Experts of a small language model.
Size: 8 layers, width 256, 78.1M parameters.
Experts: 64 experts in each of 7 layers, 2 picks a token, a sigmoid router.
Training: a variant of Adam for the experts, 4674 steps.
Below are experts of layer 3 (counted from 0) of a mixture-of-experts language model. Rows are named router (the router's row for the expert), gate (a neuron's input weights, with its number), up (a neuron's input weights, with its number), down (a neuron's output weights, with its number) and show model dimensions 0-255. Each number is 128 + 24 x the weight over its row's rms, rounded and kept within 0 to 255. Numbers have three digits each.
After each expert's rows: "comes before" lists some tokens at least twice as common just after its tokens as in all text. This comes from a sample of Wikipedia text that the model never trained on. Tokens count by the router's weight.

# expert 25
router:131165130128113096123126157108055120143138136102156102140112164125155120137152148131136136158123121165125108148119145163108128109141138159173133107146141163126153157137111158125133145106139145120148123109143140109095130123084111130135120194081128123095133134123111115119161111162162087162095102140125154153122101107137077158154133124134111133115150101107116135110071148107121162130133135133113121060112122098108123170108163170142121138113115139147116122135093121128131134110067097072146101143134116124133123135098117126067062152102151123102133131141133131132132108049111090145119097112180105156114155130142166127108128142125124123132136167144134138109162103152132123149149116177071094135104132151142145121151111102066120135103115126085123148157089095129109137122121145
gate2:136107134144161148124130136166143111147114114121143128127126124097123157123099120110139152148122086074142173103131098126128124112146136099063166108097121100126087128158084113115127099121159116130125125143089104161150122133152152125108107076132113138163158129097120133114082151105066162107152165140116095158136160127151142121143150125142125111100157140164151119174154125156105114182163150111126146153137148154138110095146099109098131138148145122114132092107107122152126116160163176135077163070136137136140111118163158099182161103142155103163137114110141105149124146139136168128101134140094131119136095112138125120125133106155130099138111098097137119147105133133168146141119120130193149140150151070139136077138150121167100118114135091121150120101173099152125154141098108
up2:139129145182156120108186163151096099144162138157159109091142189087115107122163136137153172144100115112118163110117122157083121094130141108129176095107099159092155121143108141132155127124111157143120131131150115112115149149118089138131131122127101118136124162091103140124122100161143107144088091171174129150091120126114088162139164128106098114155159093124136133112122132126092128123142161105125149092100119109091144131102126159160103125136129117150132138123140133148119112094088100101121143118086139124107141120094130119119070128139150115105117167131105152119115102053120147137132080149102093160168152125162169146095113145155090130139124089082139131142139131120165117134112108116151101146103127085132122139130097138103152080126160147105138157133118151149105119139127177
down2:129119113146158125100133133173138150114106111203138123129152080112093113104105121134106116114118098122122129054119124093151127139129161141094140154137118107105113068134110138155129082076137130158106099136101110097150118122105147137123099083148096107138131138104111117114126138136121173127173139137144046178126141114129153078159140158132090098125179121148092126158164122138103112151140133123097107146130129164124149107122109133072135095108129077122148176095131132153085152147142109143109176131112209140130103122139127113165136124130131164125151119079157144132125121118136167127122152087097152111135117120133115133126134123136102146138103120112125144148097134108153123121121161126137129156127149103129109121103176126141126113115145089117122106127158161123171098120126090
comes before: "\n\n", " The", " He", " In ", "\n", " This"

# expert 9
router:107113136097105152135157157131137106170139148084129103172150140108152132115132111103143092168142090164110106132112165120175105162064128140147126102141134149152137153146134117100128144146127152120147110122112117093140128137121111137097117127145144126130134137162103067088130126133143084174112107099135144154138110069154094137141116112156123150141124129146101098091124144113133128143129149130127114211147141086118135122126115154142140133166108128117157139135105114112169146106123112104075083109141120123141103096149123090080107159135157124116125092144142118132125165105148094137106121141224136103125154124138136156110112107120118127136114109129125111115169103159111089088131114166102109140161177141096183121158096088117135138108127090138120138136130122124166108128089164
gate0:124133121144113111160157118121149097101168123179138117105129121115092176116139145111125155084131134126086114091145155140121107153126115168140154135121171163106135146120174126102173097122120184099100135139122164150178165086130121092163132101140131135145112135090106123155125132194117137113089086156124115137127116136162086115159150154149105096123180110117127127141154086095101108124117118100119141143109128089110138114137121128125079091171117095135181128142102144139109130093108101132159104123130143131119130142153135122147109158123122111115080125082043128105132073113104143123126128161127126135128103131108148134130140134104120107140083152131128127114155085102132147132109148107112089132143123126058125114106158154090105168146110119124118144168110137128125103140147147
up0:109148087144133142164150112124116113134136137109155142125119122103153131141112152132131163147095110152138122125138131158133143170106090095147128111152114176116149114116149142142138139159111096098166162127138102125146158137112135111138149100120108153106150129141137139123098116130167116119082147161115116128134147144122091104127139115124113100111177119144103160217122107057181109125135127121170136138152115113132101108148076117122115119160135122138155127133155154154104144143106150161102120143146131111123144096129151101118141085159097142103134122088075152148119201100120137109205157130097116168139148121128120109102086155141154103145115093137125145130135093126132141095133195132095047124131148074096162124130124103146095144100143135116111110137146145133117135127140146
down0:161173115156134117132145159140115122181123120139091137128121101093162156097163137155112106123128146135117176155149077132162140153146113151161125119109130124110114135175101120132192153128146126138154102087122146105132061124112123149134120122110104135148107137117125132125137115152130098153159107158102126128125154121168100156141098135127085129156153133126168127133161118155131170102131111113118197133173168118149121163119119114114191133124113167147083149110134100162082110129104096112127100109141142135125142119158101119145141122098112101120109148125144122145094139201108123098129125127082136138150165128126139134142116081113121078147143097100142137123146125163174140092120146150150105072081123103116150131140128117129139177155144090119118152125137161145147099098129161
comes before: "1", "2", "3", "6", "5", "4"

# expert 22
router:116094108101113107117116132098102106171132105101154126128130116164138120092103116078152153140122125101104150193134124147155132098135135148170131170150131166129125123138160132118148146105162134114139110102128132092142159137110109140116111171102161127111162157141140136122138119157161104100170080152119152118117111088085118147145136134128142126134154154161115113095089125138135132171152139087137116118150126095123150137109166177142171148145100122100131183119101124130111152121098134090132156133139123127111130096168120118092200127128146147143124081141133139140138172122145092150126099140161105149121127124131130153121133134124101144162109143106147126090124109136137089193132106151166109129104075105107167056181123121122130154101117114124097144156165128147086106122159103
gate3:138141155136094146138125124131136122125137113135139114144085113163132148094075156127138089137129157179130122119111145135114105136124106084132070110125156155129139145143109121160072140108166115070076110140146132130140113099150148128163116136146123121080144110106109147140096145133115109139074138074105131120108149102133114152181121127122133120131113152115107100121128156124160136153128099143169118122123095129123138102127144122143094157164161103156121148108161135112138166092113123111131129118157118064152102133130064094133120103123128150162090079114161129147131135123156108099136161115134127135075132176126150131110162095170165165137112119172064116089143125141121144106176152126064127133147131127134129140113144132118103137111134068126155080114142110127141135098105128
up3:115096115116121142156124171134119145150158142152107143148126142159138143111119189138133118163152101148138090126123159127117109110150110112137114116119162129136122116162110090137118162097159144114095102130142140138145117127100160140107135108119132137150136143121096164139128145065102117121080099110061107121112121141143111130101083074185107126118120130156118084126103104116117124158097134136152140127093098134146078101103172134164093138195140183144109101149142148093110127086071103114136117095202120156130131120130129072120134117130135098105082119159105144143088116133133133144180126116090128152096107109132123113129122135180135086158104151106136106137166122124097123114143152125085141120138108141121136118150119145127151133093131111142131106120123126103130104060116122
down3:137148123159116125163105138115099121108149133106110137125120125160119116069149127118151089146127122102113133086163133126121132135145145134107174156137128139123055133122132129109137159086165139116107108094131135115144141119078143123132126106136135106151125141148134132132127109135143140135111111104142085120138147118167134167149138112131125083129116111097150130125108129100090122117149155111130172085151132126135119161105088163152130161109162120162119182078170159120140185129124167147159162135184174097140123147094106119155174131119109102156141143192136096144164121133089100116171145127130120139132128126161160106140134143136081160168100123089108154139159161148168098164143118148120112050074142140088145126134094167129157135133120120123124120150122113117106136103119143
comes before: "| ", "-", "|", "- ", "  -", "2"

# expert 59
router:145112139082106127103121134120113136136111137134154129137133141138188134099115122097140111141137103148091107161103131132179100134127136157155098110133151126123159169125162154123134151138157146086114080143140086091132125150082174114160105178087162139096148148122135116135101117131133157159139121128148150122108137125107130123099097144133155146111101159111103114120093178133089124139141104136123114094114115107102156108084131154132130127130130109111157139153121122138117169100129124105117099137171114111112132076133143080106118151105150170128131072156140121121145121107112108126117099129222125155095140127143135120100118156091107107149155090131149099094124124144110115144162095128115100185110186153071167128118127115127122153094127130109128143122141068099142152117084142
gate4:132144156106134156119119120144105152162100107128120098119147156121096132142151089112117153161125144144138131117136125102115138087136133108126125056173123148151138119116116118144130171149105105117107149134124137167123147095168110153130096129152112154114104110122118146133110133164124095137138131176140148136108118111156105108138157103098115166120138118154178097131102108149140114110102124184130080091138121116127118171170125125111138139098132141134101088084095152099087134132141119110140134114103106114194123115090166151128135120109143119087151129101074156109067162148154121140129124143113128074146127087129169096118092090193128128129116154137130091070136132109135153079161151157148112142152100079145077113137125152166102076118144142127132107113139117131122130144129129
up4:110127132119132127118118119082104083088092138126146104132155124160129093158116101073125145106110078115146076126127125136121095151157089146156096158113147129133152127131134133143112125121136122112113095139103164130115111133124177089121120173132130125105123150101098120109146133118190131151137113135114184129152135147198140144127134149092110167100125123139129125058163170119146147124091075104176077139159158139116124167137135141077097126111116156132134155119104074140123116136111116128183115145139121102121111117114100133123096125146097078112087088115131067137145114151119133140105111138132144131116130181129114131158087117089120097144118116135114092103144113108124117164128125128117132126116117181102149130146137125166137138098091123135123158097129149111163080111120115
down4:092175175132127143141141136100131141172161077152130135163143064120133118092216113097123111134154133160128118114118165095109124127148150165146102138128158118158108144116119117119179116112109102126107108147104121126107103139103136169144084134156149134153108123133147125126174092130094102108083136121133143125144107136114110181108113132133122148142117122112162121129168113145120082101131101147125111120110103164125122128115125152144172138113140119108118103124146134087116137097134089078120118114140126135104120105118159091125153143108083138129110101127139125128114109131137099134073129151048122150146111143128172082134112071120082129145138118147120118112138111133112115148125102120191112146120149079113159151123134086176129110089183139135147145119134161142143121122100131
comes before: "0", "1", "3", "2", "4", "5"

# expert 21
router:158126172124110142128143168135113137125158163102132105139133119202143131113116108077131118123141082146066126154128137125144134145103126142141162145158172127102147176157144169136155157124121129070159133120132155104137171145129148124139094204101130125111124146137153157132124137168142155122104108110132149142111134129131118128142124124129124153133151131132107108102068135105106155139140137101115151154150105117120163138115119158119152155118090114098113138116082113134137126113137140069125091117141125101129123103091171088060143155108141135164124098102129088139105146163146121142100111150169138165115160121123162097116118142098118103167125144115125133111093098113165103138147107177127127143111135110087138104144100092104103135069121096083129130139146092155111125144127167
gate0:131137118161157114113135101139109175145093151180119087104147107107093127129117114113121130146160123134100131142109094143134103133107100158087168135149141148132141098085156130143169101060124132149121122177105064120083122111118148111136149149161130078124117096098144122149201140130129082110113134115147136159123164139136128162119114100113137115130134105145148156119078112089072122149126111137139082139150149137112122118123131136131141127119077111144133130176094118166090097135125165102131105185142107107114143082129127103114099166106155150084143128176111122143120151128125138146106155121124090165160121109119109149133163085111139142098117133145133152141113137115145143131127128133098123189129118153060122122128130105074146121120128117155148129152141127123170116130138146
up0:154127157154160117129091138151118124128150119124150149163133131114131179127140073151123156160117119110126165128126091159117111148123106138128150128119116139124115114118142178117133145191138136140138123163102110149121120165140076122153151154094127176144136116127109116162117121138108120139149111145113090149093110163133118155149123125124109120146124158124111119146161122127151119131148168104128140154060137103162100101124154100129096155189115123110112112141179140135167150092117123148131132145130116149079138096135119115138140146119118139143120080111111094131139138142116058137090116135111185145174117142147138168100131148123088117108158161094087162095092092161101097183148121092131133114130146139165126104135076120102124114120141187130180110172131135126108101129104102
down0:120137116137136144121126123150134144090157141077116128075118090120096134175086139125144116133145047120122131141149146146119095136141108149128121135141108149123135184057129145118120139094144119080155100097158178130128143175118144116142174154153131100104139126141103117103104131080104154155099148169132146141126134143145128122128129141125128078137126140100096119071140105128121113109135143104132156130149126110163147112155133139154071114111131116105127123112147117155116143097153157142131146120115133145130145091111173099123113120116105154089104147103179106098157137126126085175145101159166157179148109123095091170132107119115121133137130117118127177158153146132129150074092144171141147115174107123109121129131140147156165133112131114102095086162148126082130139133137110
comes before: "\n", "| ", "-", "|", " ·", " MP"

# expert 55
router:169133112116135087132127144105109107154121104095144095147138119154146119138110127102151122143123102122114114123141151101165139130082102149137176106134146149113141142130195136108136152075146103095129154130099131073132146133086129134152125169097145153098120124144108145114090165078130106134111101122134151144146191142106123107136126123161122127140148122128151119094136164121137149088156120139091103168144137080176154165160164145136142173131081121126151157161122114093124144140112092106162099119116097138155131098113132119092108155079179120113199094141126170156143125144139098149143113124155129132106143128144114122076138123099097148156142120121143144127147124125144134141152125189092117121084104159108127127182128122117164138109120106085123130163140105139145110101138150
gate0:125091118145111125131153109103115107117105137084144125110107106092121136154101131158082136137109141104113158166153084166108085130083152145153146161114128087077170120125134142090124139129116109133126109131140129150083105165132143115117096190130124113122127133158130141140139139140183147121087171099135110148130098130135117122140132130107107120158128127146122141133149100117178127147148123095134067121099095129136120088126153123102171130106141123080172135102139125155152125135163132140199113149162133066125153107187110097147121100125174131131100125137142119191162122146140161093133127100130100116149095133143131102156115099149135138161140128142134105136131090127128092146179122128104144101116149119108164116124159132104124111087076117111156109135172108133120127082118125
up0:108137119147171132138133152124120097135152154091123114123104105114161173130130110126150089160169132124108144129121101136136123102143121150082140117116124132079124128121135142155117075160113148108098148122134125144134104143152155134141124161091147126135147131126112134130130120126125122088112092099122141145093143115108127131135090154138102105117170179101097155136151107138112124132157126100124086102127126132121137084088143156134147123149132139178138155115134119115153178162154139127165141114163159100164146074069072133150143120180137168145117137147171122153124106139133102085134133121154111125148066084217128143126089135145135124124131139122141120155141141156120110152146135146122114143081133114098106114119101202143164120109106113120162105147114085153096100107165168
down0:089137121113093147128113144090106131107111099117173096119119126139084098137086120130158109155129133120137097130121161121123124114134117121173129158128136090105125172114092147125084102144185144120087121143134130147090095112170111088179165104144113109105123106112076125164094155111125128104160140120127135114148125047122185141151154147144155128134105122117073153143142138100164129127157109132123140096124143137162126113128115108157093126144154094147122095117133176093156137125151160106137080104099136079181135134118098147117157100131119131164116088140148112153145117138143180139137133144165094119155144126146139128158133105128117106188102139129118131144114137114165100131140084093106140152088120125152133116121166115132137114120112132168088166115160126154130146145128162
comes before: "\n", "\n\n", " would", " has", " became", " was a"

# expert 33
router:135068175114116115109126146133078137154142126121143107110125143140151119129118149102162137185128125093102103143160153105187107149124112185135102144125145178156120136158146131133146132134157129140135093121147100110109138122126115164098104143101158142093149110083086110131107131133154118160135129142126151123110127088098118130153086121144130131138111145107110144100080164161096157131150087108128135142135132149152113140152140153137119158159095142128115104105120135131172155145090101091108066133152124122142112126118131116089091174101163120115143077141115133126120117105142127145092117126164137111093136137109095125121142117108107109116131103122137172103139129135118085138179102160096104146135196136129170157148102106145130130084130097152092115160159092073125123117092085
gate0:122145122157104110135132118128157124107130091156127123169134139162125109138137123147108123157097134104098093132120144131133164144110098158154182151101131099120146149184124118144101064167123121154111123151130148117136095092149196146117111152109133124111118146118150155144141152166182099147085126111114152121144136142130138148145123120123159137137122137164165124038108141101091146101101121082111136156135133112123150143125155132143127137140146138152116151132134116161145142114108130143111125158139137118132118154161095123138138078157179138078147129161146139127110092100139100173086137128158081138153156122143115083084115183128177143080098123117109120139143125126151094127108127148126129160130139130127108103127088100120094124117091099131155162084093149090117101135134084
up0:113151122150117102098106144131127130125104137123085143162127111114137112086139160136145107129129111130126173131179143121111155121151126148134156127161113125121136143176092190107086100155147132118161126111151142124148142085130135129142115118104122162155122171134122095099147134125162139109110101134150155133121125144126124145171160166093122131113100122142151103129154107159099139080143132137099122136139126145095162153121132106101113129127168123141091125107162103052130114142102125153130140131140104138143122095132151143170157138136144119075118153164176131172117120152096131102179112155141100111167171130100185081126109119114126116145098108130124119156152101133120146140158118075167132140094151147102160129056130144151086089150136131174121132133099132132112113148102188
down0:121171129132169143117129112116119144152118138090098139143157112112112129142170151150142162122079146127133101133151125094144098099074128141120158141128120136102090141119151110115153140161134132124105137084083111129130129107121131127151132133143124129139132141107121168125116096169167146098094143120139164112101125153118147145093104104129106140134125096141165127108145094140108130130105088096122153124132088141114151137172134125123164162121096127081093172160157140105127135150107146093108146152137130104138134117084129173144148137143173114133093120125145170206149139162096166085149175143098142125144118166145149107141156143123112153117070128111137103115129081108139107149121131131139120124132132117096124116110172109170134135183186192158149115150151183143111121090112144
comes before: "1", "2", "3", "4", "5", "6"

# expert 8
router:103097124119132160087115141107139114125162140092097129152145155115139121099155112116125125169143122130102121146125150110192093121145139167179134115155119125160114149146147125082167147111127120089145121120104141121145118090115103122128094192112173145100134129145117114106150145134143161136138087137113168137098131152150120115158128118142092131116141139152104127127106139151078141128154108136123113126117139096153175094128154159180071147131076124081115160148104154120129137128124128077135092130150145136139123136151147103083066162099129098138134063121135115140117131099133129128111119128179159122111127119116150157099091109141140112144149143143155132101181103114136092169164112137112075123131192140120170112128123105132122161107105101156112147138114115161107158112097136
gate3:167128113132130131109176148147126115136123121133146110139122170124108122121125170154133129136120120099129084120169141076120141109117150080104146136110063145156142117100122148159162128124122108146167112151141098121144124111096127139092157121078125095114168148121176171114197121150131131118106142120154109116127154097141126111134216129113116184118131100144157149117108130122131092132094147104120144119135106104089072133128159141126148097127126169133203152152146143116140092142147131132146142160076110097139124142093119138111129171126090115095112154113106116085094131110120149146135120154116166134142130126113081150117165155105144136105123112133139118127099103117129125153171131118152156144174111114124131153135094148106103120123156188126125130104100094117119105165123094
up3:141147163096101086111105158142128128131121148131136119148117147118117155072106111114163129101151137125121169139150110149116146172107091149169130150115148120113167129120165139191138129128107173108133130100125160148113121136121149139118134123126127106114158149076116153143158155182088144121119113165090188174103145118136117116127131141147119114128135165111111172115126136074101101123146119141131116114111097174118120165141158124106113116130113155075110153091155171142130082163069115127114142099095137100093127074143137128113142162145133119150123148095133163153133138126113179107136122132139085099126148157102137145113116158122142139116116130130114133134119119133086110173099106139132136139125127161149115109136147119110128133144096100125104075156105126103133128064190075
down3:118114147127127138115093092110123120128145164090155114168109128140125180128129147161141160105114087115120128143084146116151135150067107119129090159113160139121116138162167100126115119125147148133143123098098150139100176175105140134083147142094106124138074089129118134106136101158137114118112102140141110148110191136071152103143143117168136101148151135088130164088127109141108134140115132134134145154135164092135136116107115151113149166125148144113164128127125130175127147136107167135133140078199141106122148150150142103125144180141100167143104142134145149148136140179137067103128130106120119120119116118158139124136154131124079139153104122117179134151135097132131105141110182130135141103116103106091132118128131112135163168119135125146088161126180109141086081134114103
comes before: "1", "2", "3", "0", "4", "5"

# expert 4
router:123121133111096128107161156124117150124153113095106109176119115145139131138099116128138107168122137154088129139127104174143104125149132153188136107139107112140117136154157147151129137144109122080137111119181160105154137129128129154153099150123136144105102153144114169107159144092153165103121085140126167157118128137077123109161132137159139105111131148140121137110114107114076135140101083112116145108105132094174193164135105178114097125118067128087131139085116136113151149107083097097167067142166149116123153084133141100069105140114128087150134127113153116142129118151100094128135142137169066121122154142117151107103126124113116122149118151108135136132125087158137124150146118163112095144119165145116155165148143140102133174119102107124097147123098119114153133116142091
gate2:137170079137148121147117091123118137134143113159096107140093158146134127199159111104154120137144126156152105130114135117119176103117106152146147113138121101127100201122103128124109160173092132114100123172128138133128102148139105130116162132150103113138116103121138114136137110110128126147149113145149155112095119121158091130130072121174121222121140119179140124123170138090124142139121099143131150130164137108140120144126154116156104111127088131148115092133154106161170129120107119081165100104120127116117112145119142124130137162089120101140148133118102148141115134133145152139089099157119079091150154119089172110137133160111133151162168123137109125159163092135093062120147152125146114185131141148159117169150111132172141102099118128100119138105125131120120120134121182
up2:141130110103143123151126093145128149128139107133131123184113120141117104129163182094127133099122111130131121132149118124110102101137125134154175122120102123123143164128145099123092126119106169104111124139131153118120127104132148061123093138129130132163105086158139107148164122110162130112170139168137154095104124119170122173129073127115093148147116127132107093113132148132128133165161140130129141126126162109165130124158136146109130091151113136132086100110130111165128144094080075123121076107121085126091151159080159113118144153115126101164155144090154147174150120125170148148095114140109101074137157117145135094169126168130118121137132137128121110102154129116093140100078121146146104122113119170111104143150150100055137098105123185107121127170119129131117127086093162
down2:125127139090103153146083140174142113170122103117107161086135063164125134145133135115138098160136159130144120170208145114139158151129137113133095125133110150107143130073107142106128089129155147136144125079123096107148148178109095160135155128152098121088145121143093156145131170159098123109111096087166146097143110098136139157129157145152121171135124128135136139131083116164131123141126118114139086123119121136116132089105150172140119173100111128097111113156132135117137125126086140172120103124139143127125125132145128118133137108135146113149142085161114143154115085161067095105131093166108063138142175117106147120117118159127178133128123151156107137140113105164098108110115153099080120115135105122104132151152129146099158164140137174136131125142106124114110159109144143
comes before: "\n", "andidate | Votes |", " |  | ", " | — | —", "OL", " | +"

# expert 31
router:166136159049089119109116147100124114148119130143132064132143123169162107132113110100157097146141156158139121132156131138147102108143091141115108137119136104150137156146162147129135162109119172096115131109124128108171117129127115141126103156136144130097153154133124152091094130170126165120149101152138178132096157085127118122120103157147130159121138156114136140106105181150122136133130106138157131072141148103148109141163135167136127150128099125115163150107154110148138118132091111122136124146110141114165111090123121099037146171117139118098137101092151138137139162133141130139107104130163166147084158141121144132098104121123100146152130120133140134108159109141129101161149083146117091186122104150142150085175122113118094162110132099082129119157134115137076152152121104
gate3:127164139141109138137188106180112137106155113116090168153137138116095112101128105152135126103144134146133165141148104113132095142124104139131119128116103157114124134132099107120169142096174118102131108125103134153113144131179163118147102125147134144161125113094174126107153103129127106125103116076093078129118130160116098137134125159105127135123087115155075144128106094142094129152116138142138154131146115134126078124178098144169148153134136089128124170061085194124139156153146112111127149113125103120094126079112132139139145116115166118116108099131128134132139115135133094126131163076127146140110122105104130144113147123107088124139168154147146131139133082165150142070123105151107118082162169153091130124130125096120131177147163113105140103161106135130138157133182096
up3:122113137098095137096151178127126124133113117136129105140121096173096093106157117105123127210135163135102146107112127122125108139165135158161097149156107183153148146102144152116136151138143156099126124121118113155152142125094060140129124113136150135139117134134151102069126148144148087147139136131092131095116134119126142104148087119100092135109142127135120177090141156138123077159142106127119126106150170117123074129147127149116151135128123129148160153111130132143097146164119142150122138131120110134119165142132088136097139141088176070126131098163102133087103125145121116108142131102119172150090150177128107132095140113150129155172139130164153157180100126145115052116104152135125133131109109115143088115149106103143162127101153089115110156128112112178136140113159112
down3:167122126156131133130129171137120107123132084158135072115112149115135123123123131138148153139151114105146111152111130064143121139135127122097078122131122150147135159151079135153123122140123085147130107075131160114114125163139096150147160121139132071090160135113135087165172150115147090150103110125113156132141124136172103114135114125153118103181112111102170192135108115141097150112132101167121144143123127122106118097114121125111110183156151177107133086136116156100129114129138082126097118104104153087159126125138071059084124166085128117137114090145136126136118078150090110119138130131114098165108133100126165127122094118132121152136145134152134155134102147132150152131126156108083174168142124128108133186111101098127117132142143116112146161129149111138118134158121100
comes before: "\n", "-", " | ", "- ", "| ", "|"

# expert 51
router:108131121092130141120142179108102095164137168084142107118109151159144108157127157089137133139135115121090105172146140150163140121102135147178155136141130174109145140119139149100138144134137140101135148094129132094138133147151104118128115183108143140079143103113135112120115126171170102160125121157155156113114122123105079165132127115088144142133122143102097115148078131117132140076134104125123159097134103108137165134109166163132143153127116144091117142143109147144116173113120117123163105147161121118128142099156143141059090145134170133124112089158127132122125102117127104136124070122181112131135179138140133157127129152102091149137147099165140100116133080114124136121134093148105079122135139168083110130140086112131114180147125157109087129168125069145123157122157120
gate3:093115125143102140153131117132146154075109141127122090102134124157122153154112123102089139154139153103112121095169154142119151125135168150114119120150123152168107128154102138107146135131110100115093128117096132163118159120116151133126095113128130117085127144092135184141097104147142158117125114130100120140131138132144165060124127173167125111131120113140112137140141132125140195133175120125206137121125134163152102103145134124115069175153122115096136122103136126135146093191112109096133093148134100167133122127112120097120155131161163067100137120132147149138124123136127144124100106151138091142126161100102171089093126118161160126154105072155155089100129128130094145097119154110122123132129142126139141157112143114147104131073089134112144192164100093136154121121124147
up3:155144154109069132103126158116167137103144121143136105140122104124137145134095166109078123097143118161162149105129113118125103140139138135122175126106137124134171132111133136092102125069137138068165136138143121082065145187114118143113111138131124069135134090135112128139160132142105125183101136123126119149139156086147104104119085128112117077150113128114142168161128111052131079142119148092132137120141125133108142097141122161091124126136127134121177080155124122115119085119108167134118087125071116144114136156122140139168129115133157116110098080119136114131131120131126123132075110110161128123103118154170139152127137113127101125141114114100124148176163097134126133139098123138112171140123118123119146125131132136123136099146137069116104174127169099131139086091098105
down3:099139171120149130076138128175099125139075118124139117139096135094154153180135141120125134092118176108143152121106114116142164134118125139099115158117134093150135120114131127112185131104122156152107179143130137147082192109145144194123145143125128156096126095160086125132105132133151094131110138145133116151152126187113130112105155125118112080132115150123104109095093100131125079136149138169151103147169088126103136103141116111156119136111128131126141133124140103097143081103138096137069109099109150083135146143121153113090160134128116109132117153113127141132154105112136140121148141085107132146161147146084112124137140182122116107131155095072107098120141123126105158102125103081139159147105100105112118150106148088081112110130111110116145151140098108114129112135068117
comes before: "\n\n", " The", "The", " He", "==", " In "

# expert 48
router:134103111125098105120116109091091105131177155100115117099145130149166075168118157104086126163121131145116107151119141091148103109114117166139122115148147180142137156104128172106152171145139117098144142112139157107091146154139105161142154117104122157116130118109118133112126113121164136142140093102123155111105174153119138150135097114140168161105144121150141136109115145154166127123143081160118100174107148117105172174124142181110092142135128152137099105142087114165157143147143117145160192115146132149115100161103130077096103160147092136142136077141121134151129097078132131133134098126161133147139184135151122157127117102107114112108128114117126178151107111151166113148153096155141098119145150126108136131148103175101108160120097078152134125102103127102123121121112142
gate1:101132171113132147125146132184157104095096134190159118112126125120104160147113096138127152086111130130101107140168125142112098179141111098110101148112164083164123139123147158135161130120124109162100120101145108162127113126195153145125109130161126134085146156085132137131169121127161106105160118091118099151115094115125200123165165155107138135121111143147106129105101067117098133098118133104124143123130116186157107100132136118141115107128119107144125171094108134115152099143099135121126102167143140158126112076120105109150147124154138134085146143143088109125104125147110125130115131088147090143141115116094117096125106108114106119100082140112161104116121127117124133142134152099126119139146105116107123134103093088163168147116052134125148154159165150166141135116123121
up1:109184122126117144117105117121135125137107102138094156168135059115119163133158136124157117147137134172170123119145144122124112120124174100116121120147112105082101130155153095156064101116112115127115088144106154120148106138114094146122118168144130061127123119145122133096097131150102143149108118133185105148173122089137109129126132173153119108144143141097162121143140160114116130139104153122128114109159136130098103103172135100168160132117134116125138182132159146071139123176149146095110083142106112097120129112100129155100106099088115121138111126096112088130129141169135186129126140120114156130095128102123159141107109133143146144192151120143097099114150127107104132061164134137112119140087118140106144127161165134128105123156170150095130104139141118145144153149165128
down1:108129115130137110091148075148166141121133142117102139114151145122142100203128142095143142094098123179091107139147121101139111163127125145112115154153127105077077106130129152189149098129114150164127135090154091121134116150127179141105122126138174131134156140157089135094149135152111111133119107138138133111142113082089127146151132136113125125087150118108120183111150138151138180100096127102118104146153128103109125189148128125112136136159152096146123143150136124104140131155124115184140112130144144101117133087110149131143116147146119097190140137145124109153156110111138125130159159137125140132107162130143153149119149090171140127124119166110093174117145127184132111141182157168106106104140162123092101151142125165092089152163116147173112120123148130129105116108114098
comes before: ".", " | ", ", ", ",", "–", " |"

# expert 13
router:141104103095117141131141140104063101178100128093102104112125132151148135112103120096148140154087090124083110152128142112206162107129140150178141086129135121124111165113149158098136155104131130148131134098174198109138096140111144124152088169111113141116157145134110129120146170126146114159087099155138150105130129116157110107151147128111093135122141118151124146106114163155130143143127105156127136157078116089148179110162154169119143142171123112069143122123086150135141147105120130097143137120139137133117108117114143104087123165116145169117129120124120131123127139115141111157110100156127109154109173132153142122096111163131105169176119099144129117108135087102139101148137117134142095133130117130143145182190088149149148113123125125091115105175131125101154153136132129
gate1:135101158149154130132151193127138107110143160121109137113147131096086095101122172122165125151168122123126122180113150104142124130113126085111111142114155154079090137103139169101163098148132165133124114142131104155151137101141115136140117156101144123117153111114122142140132104146167152122133123151151084121079159105118131159135103148163121163131148126125144155126139112153074134159107102131132126110115133109158167144098164160115174151135109142138124146170126147194131116148152088120131116130107113129154035139085107107121127105112173134127168124123122120098117142126151116146170167136144141118158141114160108133138125094128125099156102131137093090111120073134129094133128153135086076124120141100109123126135127127110102132083094138134131169162183163134113107112120169
up1:125142107136088082098103113109125168153126097116122106161131127122188138164118098122102104132119134123140146120163107158126106119127137160147137139120083097129154137141118116148091169108135123122149128128138143098148121153090137129130120112146138160150111139183140132107119083102094101110135162126079166150182120126128129119129141104122129110111111119158122105145107141118158160088112185107090121148163135144104124141183139103156091084105152144140137134094093107093151144131087168141148137125137148106103194140153134148102126147146138155130103137143158175163124115115103127088098105113127096121085128134072115140088151163121146144091139142120146145187127132144155138104135112131137194166135139150118099103139132150133141138124150086119109081077097121134107143140151099
down1:102092126123090127123138124152117120155121103111106154107154140100153156113130079148137143114090151142205093144155096163106104082103119112183111135124119075152122116111159179131182149103167108153111150130123129094146124162156134105133096096141145178123133114141118167163133058126111127129126151104120107174138105133151093139136116108120137141124120111158135139126151146120131135134145134122070138142175117130113120152090122136151171113142122114144148140112117110085116138121126138126152142130106137141137125161158112148105128079101095149071129131156138151141140112142174134102119102146148092147168149151114150129154134134100124115114118164113142130139136112123107137092179091110076137130203089135129156098121155087139097136116130152137136100131137094156106113118167138
comes before: ".", " |", ",", "'s", " and", ")"